Experts of a small language model.
Size: 17 layers, vocabulary 8192.
Experts: 160 SiLU neurons an expert, a softmax router.
Training: a variant of SOAP for the experts, 237M tokens, 3615 steps.
Below are experts of layer 6 (counted from 0) of a mixture-of-experts language model. Rows are named router (the router's row for the expert) and show model dimensions 0-255. Each number is 128 + 32 x the weight over its row's rms, rounded and kept within 0 to 255.
After each expert's rows: "gets" lists some tokens that make up at least twice as much of what it gets as of all text. This comes from a sample of Wikipedia text that the model never trained on. Tokens count by the router's weight.

# expert 4
router [109 117 173 126 111 137 114 155 148 132 145 175 121 101 145  65  70 134 111 138 139 147 128 137 115  72 143 109 147 157 208 116 171 151 133 126  88 112 179  92 142 154 188 142 129 120 133 153 114  92 121 158 110 140 117  82 120 131 142 132 130 137 106 168  92 103  89 131 146 129 196 147 140 167  97 145 158  96 119 143 116 115 136 128 134 177 125 148 121 215  97  61 118 155 139 104 180 167 120 120 105 149 144 142 106 135 104 120 186  86  85 165  93 104 105 125 165 156  87 104 117 146  81 125 121  79 131 120 153 113 188  72 131 190  92 103 147 163 105 114 137 125 110 131  53 148 118 131 117 106 147 177 171 118 143 133 197 176  93  81  42  68 143 200 159 137 118 181  99 133 125  97 105 108  97 115 195 127 150 143 100 158 136 143 156 105 137 182 109 157 153 138  93 121 137 124  92  85  56  70  83 122 145 202 125 140 158 196 134 138 140 154 113 130 105 136 152  97 169 133 143 156  63 150  85 110 161 122  99 200 162 149  73 177 103 112 126 163 145 153  66 147 115 174 157 181 107 134 161 169 191 133 134 159 118  72]
gets: "\"", "s", "y", ")", "o", "e"

# expert 2
router [124 113 135 106  89 111 127 175  71 141 130 139 116 122 152 151 140 171 110 132 167 127  96 105 175 168  80  82 136  89 101 101  46 100 150 128  92 167  91 166 122 170 161 142 101 174 118 163 136  75 126  99  60 116 181  94 102 132 111 153 123 181 136 163  53  96  69 106 126 125 107 115 127 129 161 181 159 116 152 119  98 116 191 110 183 127 101  91 104 126 128 158  77 109  40 186 122 173 150 108 129 145  96 110 113  76  97  84  99  98 121 137 115  99 118 103 173 100 107  83  86 109 111 178 191 152 161  71 179 164 135 115 127 148  93 101 129 141 142 133  82 129 114 113 166 101 118 130 122 184 115 175 202  96 125 142  80 118 130 105  60 119 143 188 163 164 141 165  99 136  59 145  97 144  98 121 121 146 130 120  78 103 132 106 142 139 112 163  46 143  88 157  71 122  74 117 110 162 138 119  88 124 114 141 127 179 113 120 144 148  83 135 109 144 101  92 121  63 126 137 119 113 106 182  89 106 148 106 150 109 200  75 125 112 173 125 115  68 115  60 122  88  99 111 111  98 112 105 126 138  83  93 122 137 152 134]
gets: " ", "2", "0", "7", "9", "3"

# expert 0
router [101 125 122 138  69 110  94 159 122 130 199 127 197 102 159 143 131 164 175 101 109 107 123 111  93 102  74 102 142 113 140 110 148 128 164 112 103 162 189 123 100  79 129 103 121 132 130 187 169 114 124 149 147 175  88  73  92 127 143 166 131  95 133 125 152 133 150  93 178 134 117 113 126  86 156 124 119  79 146 115 164 155 126 121 165 115 113  67  99  89 115  53 120 155 157 121 163 127 138 161 159 150 110 189  92  80  90 154 139 146 138 201  85 105  86  99 174  85  68 129  63 101 163 154 213 101 152  98 138 141 158 131 112 126 142 121 121 135 134  87 114 193 102 148 141  84 136 151 112 102  92 114 141 135 110 103 114 106 141  97 125 114 164 138 153 128 104 111 119 103 110  84 115  87 145  60 198 196 133 107 168 157 150 151 156 112 145 121 131  73  91 147 125 117  54 103  56 150 120 127 112  96 142 132 146 147 181 220 142 170 102 108 108 122 138 118  96  68 136 210  90 158 137 157 184 119 130 157 154 110 138 120  58  54 171 164 113 118  67 159 144 121 137 129 173 178 130 149 133 162 132 131 180 124 117 144]
gets: "\n", " \"", "'", "==", "===", " =="

# expert 10
router [129 158 137  98 140 113 122 181 129 118 126  67 147 133 121 140 144 160 187 152 131 128 172 132 171 139 101 136 131 154 120 108 156 134 187 119  92 135 127 120 128 115  95 229  74  95 115 109 135  17 160 124 110 141 149  99  92 140 113  96 133 133 128 142 182 114 152  97 128  85  93 124 125  97 112 179  98 119 195 140  91  95 122 147 163 145 181 138 102 136 140 134 105  39 115 173 132 129 127  93 126 128  80 115 102 145 146 122 102 100 137  85 111  83 175 127 170 151 154 123 112 139  99 147 206 159 148 107 185 183 152 131  92 106  89 126 118 107 150 121  84 128  95 143 104 134 142 204 170 191  28 131 138 157  48 135  98 165 111 133  67  98 114 186 165 148 141 131  87 157  88  51 157 101 112 140 115 158  69 195  95 102  90 158 106 142 169 127  90 119 118 125  95 115 135 166 161 138  90 144 171  99 148  96 137 138 167 126 132 146 123 116  97 146 142  93 134 158 119 156 106 111  85 200 148  58  88 123 149 167 170 103  74  74 149 162 149 104 105 111 112 141 125 139 195 108 124 153 114 146 156 144 142 133 149 152]
gets: " the", " a", " The", "9", " first", " two"

# expert 1
router [126 104 216 153 112  64  71  95 126 134 142 136 127 146 136  82 122 146 113 142 154  68 126 112 169 159 140  80 135 109 204 122  96 196  88 111 114 120  96 169 173 166 192 140  81  88  72 143 120  76 166 101 116 123  82 161 127 136 123 143 158 114 116 136 108 183  67  98 114 149 141 143 127  97 101 154 126 130 163 103 103 116 158 161 146 138 158  77 159 144 149  63 140 156 107  93 129  93 145 105 184 109  77 148  71 123  85 171 154 106 131 102 110  59 146 100 140 103 133 119  93  95  95 145 138 145 134 213 151 182 136 163  83  49 124  80 130  89 176 127 129 130 108 105  93 143 107 115 213 114 129 130 142 106 107 127 120 143 131 140  95  58 123 171 113 175 137 171 118 108  88 141 117 143  92 120 164 138 153 142  93 155 151 146 104 102 121 154  61 100 131 132  93 185 164 108 179 110 149 136 148  99 127 142  88 161  65 132 121 153 128 134  75 188 171 149 154 139 174 121 128 100 147 148 163 118 171 156 140 131 181  90 132 123 197 180  81 107 100 119  39 124 112 145 130  93 132 107 115 148 151 131 181 121 116 154]
gets: "ed", " was", " is", "ing", "d", "ly"

# expert 14
router [104 122 139  92  72 165  70 172 126 140 135  91 137 126 164 142 148 128 137  46 127  95  88 109 123 161 151 137 144 108 135 146 160 130 134 102  46 134 140 178 170 160 129 174 119 172 100 179  52 136 132 134  24 127 139 132 131  99 178 174 127 141 129 138 107 116 115 139 148 111 119 156  76 120  69 136 151 158 142 107 144  96 134 141  96 125 102  80 121  82  99  82 130 120  85 138 103 141 199  97 133  58 100 213 149 181 144 131 137  91 117 142 108 112 107 136 153 153 151 137  99 131  95 152  63  79  82 157 117 129 132  97 117  57 111 104 143  89 121 142 120 153  96 140 125 148  79 105 137 128 101 176 178 115 140 165  98 144 151 113 113 131 131 106 107 113 153 136 158 114  95  81 155  57 111 121 135 201 117 112 107 146 140 126 134  58 174  93 118 105  19 152  88 145 133 159 161 131 132  68 108 111 105 118  87 183  99 110 110 119 131  75  86 127  69  77  77 144 140 183 102 105 130 115 151  96 140 132 113 115 135  88 129 120  85 127 140  75  85  46 146 102 126 119 133 133 103 153 175 146  86  91  87 147  85 114]
gets: "-", "–", " re", "c", " to", " dis"

# expert 11
router [121 111  71  89 102 154 108 124 139 129 167 197 135  81 172 124 159 144 166 109 116 105 109 136 179 115 111  78 138 123 148 134 146  96 148  95  81  87 139 146 132 161 125 113 126 135 158 140 152 166 176 111 140 137 136 130  74 135 148 111 134 137 123 160 114 147  81  97 174 149 107 162  83 118 132 134 191  83 132 113 139 129 133 165  95  99  66 153 176 119 139 142  92 126  74 122 216  84 102  50 121  56 125 127  89 124 108 153 126 148 102  79 111  81  89  92 113 168 151 131 114  93  88 119 150  92 141 134 165 126 183  96 175 150 152 154 101 107 197 118 151 120 134 140  57  98 148 116 125  92 177 132 163 142 117 137  99  73 171  84 136 118 176 152 141 117 167 148 108 106 140 127 103  88 125 164 155  96  93 145 172 121 158 148 119 175 159  93  53 114 114 139 144 127  24 177 139 103  89  74 140 114 133  98 153 182 157 149 133 156 104 136 125 141 116 140 136 111  56 132 163 124  82 217 152 124 154  30 106 137 119 144 148 124  99 160 184 142  95 153  50 113 115 124 169 120  80 146 158 134 134  84 141 179 166 158]
gets: "s", "z", "y", "S", "d", "r"

# expert 7
router [ 91 156 144  99 100 132 107 162 136 130 139 122 138 106 135 118 117 140 138   8 119 154  82 141 101 169 112 115 141 138 128 157 129 147 136 134  78  89 130 170 189 161 115 169 102 138 166 103 114  91 150  49  98 102 126 131 107 130 149  78 148 143 108 149  93 147 141  88 147 186 131 196 141 132 165 115 148 124 115 117  93 118  44 143 201 178  91 149 138 109 109 113 107 141 141 197 107  91 142  76 169 187 122 135 144 176 120 137 167 135 137 158 126 139 153 120 121 153 112  79  89 111 116 125 140 118  90  97 112 122 150 125 101  86  86  90  89 126 141 105 103  67 158 164 110  63 112 133 144 156  94 165 126 214 165 157 118 128 131 142 115 104 140 138 183 122 171 156 173  65 125 157  86  88  73 158 156 131  84 135 187 115 129 156 121 127  99 187 128  41 127 137  67 152 104 204 115 138 101  87 133 103 140 144  78 139 102 110 186 131 161 140 130 153 103 104 124 115 134 178 135 174 143 149 123  91 116 183  95 129 152 103 153  65 133 174 144  76 106 142  99 136 100 165 162 127 153 144  72 102 109 129  59 158 148  63]
gets: ".", " to", " of", " that", " for", " in"

# expert 6
router [ 99 159 103  57 136 103 159 175  95 128 163 148 186 141 146  77 150 166 116  65 132 119  95 127  96 156  96 101 173 137 109 155 109 121 153 169 126 153 122 155 171 240 134 128 132 152  62  75 187 123 101  43 139 123  98 161 121  75 131 164 149 162 205 207 121  86 126 124 126 136 113 130  63 117 147 142 190 157 123 156 161  99 102 147 150 125 156 111 111 130 115 159  46 137 115 104 149 146 117  74 107  52 137 111 125 142 161 129 140 116  58  80 120 140  99 123 151 136 129  28  94 129  93 158 234 138 192 119 126 137 138 116 144 118  86 101 125  83 104 131  75 150 100 102 100 110  90 102 118  88  78 143 140 169 134 158 152 118 155 138 119 125 119  84 141 138 130 110 144 123  99 132  66 147 120  75 152 120 117 166 156 169 136 142 159 117 107 123 110 124 105 136  97 111 110 155  65 151 141  86 117 121 153 175 103 162 121 150 116  69 149 111 103 144  98 113 103 124 113 185 126 136 135 105  90 133 162 144  92 163 139  68 157 107 171 153 142  80 102 174 131 167 131 116 145 147 120 146  84 156 109 117  96 173 141 161]
gets: " in", ",", " |", " (", ":", " of"

# expert 9
router [ 60 124 121  76 107 119 135 141  94  89 148  70 135 111 189 101 147 130 158 100 119 138 158 107 215 109 100 134 185 177 125 135 145  87 185  75 165 178 169 185  71 135 167 173 136 113 117 119 169 129 186  98 123 155 161 115  82 160 141 118  92 132 157 159  67 162 134 101 141 127 129  99  81  81 119 189  99  99 235 103 120 140 133 141  93 145  55 134 171  81 110  86 177 121 130 135 161 107 104 166 167 111 119 157 136 130 119 136 120 107 120  69 147 114  93  72 143 172  83 111 145 125 119 145 100 100 111 178 148 159 164  72 157 136 146 131 176 106 153 122 157 128  45  99 114 180 112 107 147 160 128  92 183 140 120 163 104 132  94  49 148 106 153 141 141 158 125 102 109 144 101  87 118  68 133 102 133 128 121 135 152 168 164 158 102 166 144 161 112 157 123 153 102 181 118 179  95 134 110  85 172 133 183 139 110 116 127  96 126 104 128 127  99  97  92 104  76 143  36 141  94 140 167 197 152 119  92 163  81 120 126 107 134 132 117 130 131 129 133  51 118 138 144 128 134 184 101 139 126 135 159  98 141 133 117 132]
gets: "s", "er", "n", "ro", "le", "ton"

# expert 5
router [134 164 135 120  69  91 141 166  63  87 136 130 159 111 149  95 139 153 122 118  65 163 129 147 172 130  68 116 138 179 154  79  95 165 178 106 116 146 124 104 124 115 112 118 136  97 131 163 127 123 105  78 142 144 142  44 126  94 157 149 100 170  89 167  94 106  78 112 149  96 117 116 119 152  42 184 170 122 120 146 122  85  62 130 158 220  96  85 129  99  96 158 131  58 121 131 118 159 136 120 107 101 133 115 113 138 107  92  89  92 148  59 101  67 123 150 131 163 148  86 125 105  82  94 168  88 147  95 162  90 137 163 135 158  92  93 140 111 151 117 105 101 122  93 111 149 142 173 116 126 148 142 154 135 181 132 128 155 137 125 134  84 140 154 161 122 123 173  60 179  92  86 108 111  79  81 135 148 102  96  95 138 181 131 191  98 139 107 127 176 103 151 101 103 127 124 107 140  85 141  28 146 171 163 116 184  87 124 137 142 158  37 128 135  81 126 134 152  70 132 133  96 105  85 154  87 137 123 146 130 178  89  94 163 150 161 175 124  99 112 113 113 111 118 105 166 106 130  83 175 141 101 152 182 110 146]
gets: " |", ")", ";", "|", "%", ");"

# expert 12
router [131  86 112 103 120  86 110 187 143  89 142 164 118 138 126 166 132 167 250  76  82 162 117 200 118 160 122 116 144 190 166 114  92 119 111 117  89 175 120 220 127 156 135 143 104  77 137 175 130 128  67 150  93 155 135 123  79 119 128 139 159 111 119 135 137  75 128 153 151 153 120 136  93 150 104 109 132 142 151 149 135 125 115 169 104 255 108 110 125 101 120 135 119 136 150 129 154  94 148  98 154 121 103 121 127 122 161 146 145 125  41 116 121 134  62 123 179 125 120  36 100 109  85 145 126 131 162 121 156 162 135  83 150 120 134 107 185 101 118  94  57 159 121 115 114 132  98 116 158 189  55 167 175 126 182 162 143 108 155 136  86 119 127 157 167 158 136 145 111 138 117 129 101 136  92 158 123 147 107 119 128 163 150 126  78  96 173 138 143  99 149 139 125 119 144  96 128 153 100 111 153  71 168 164  82 144  98 140 108 132 119 103 114 182  80  51 135 136 155 178 105  97  50 126 177 132 101  91  90 140 147 112 188  82 132 131 122 109 123 117 113 109 106 148 185 111 106 166 126 192  99 126 125 134  97  99]
gets: ",", " and", " ", " (", "-", ":"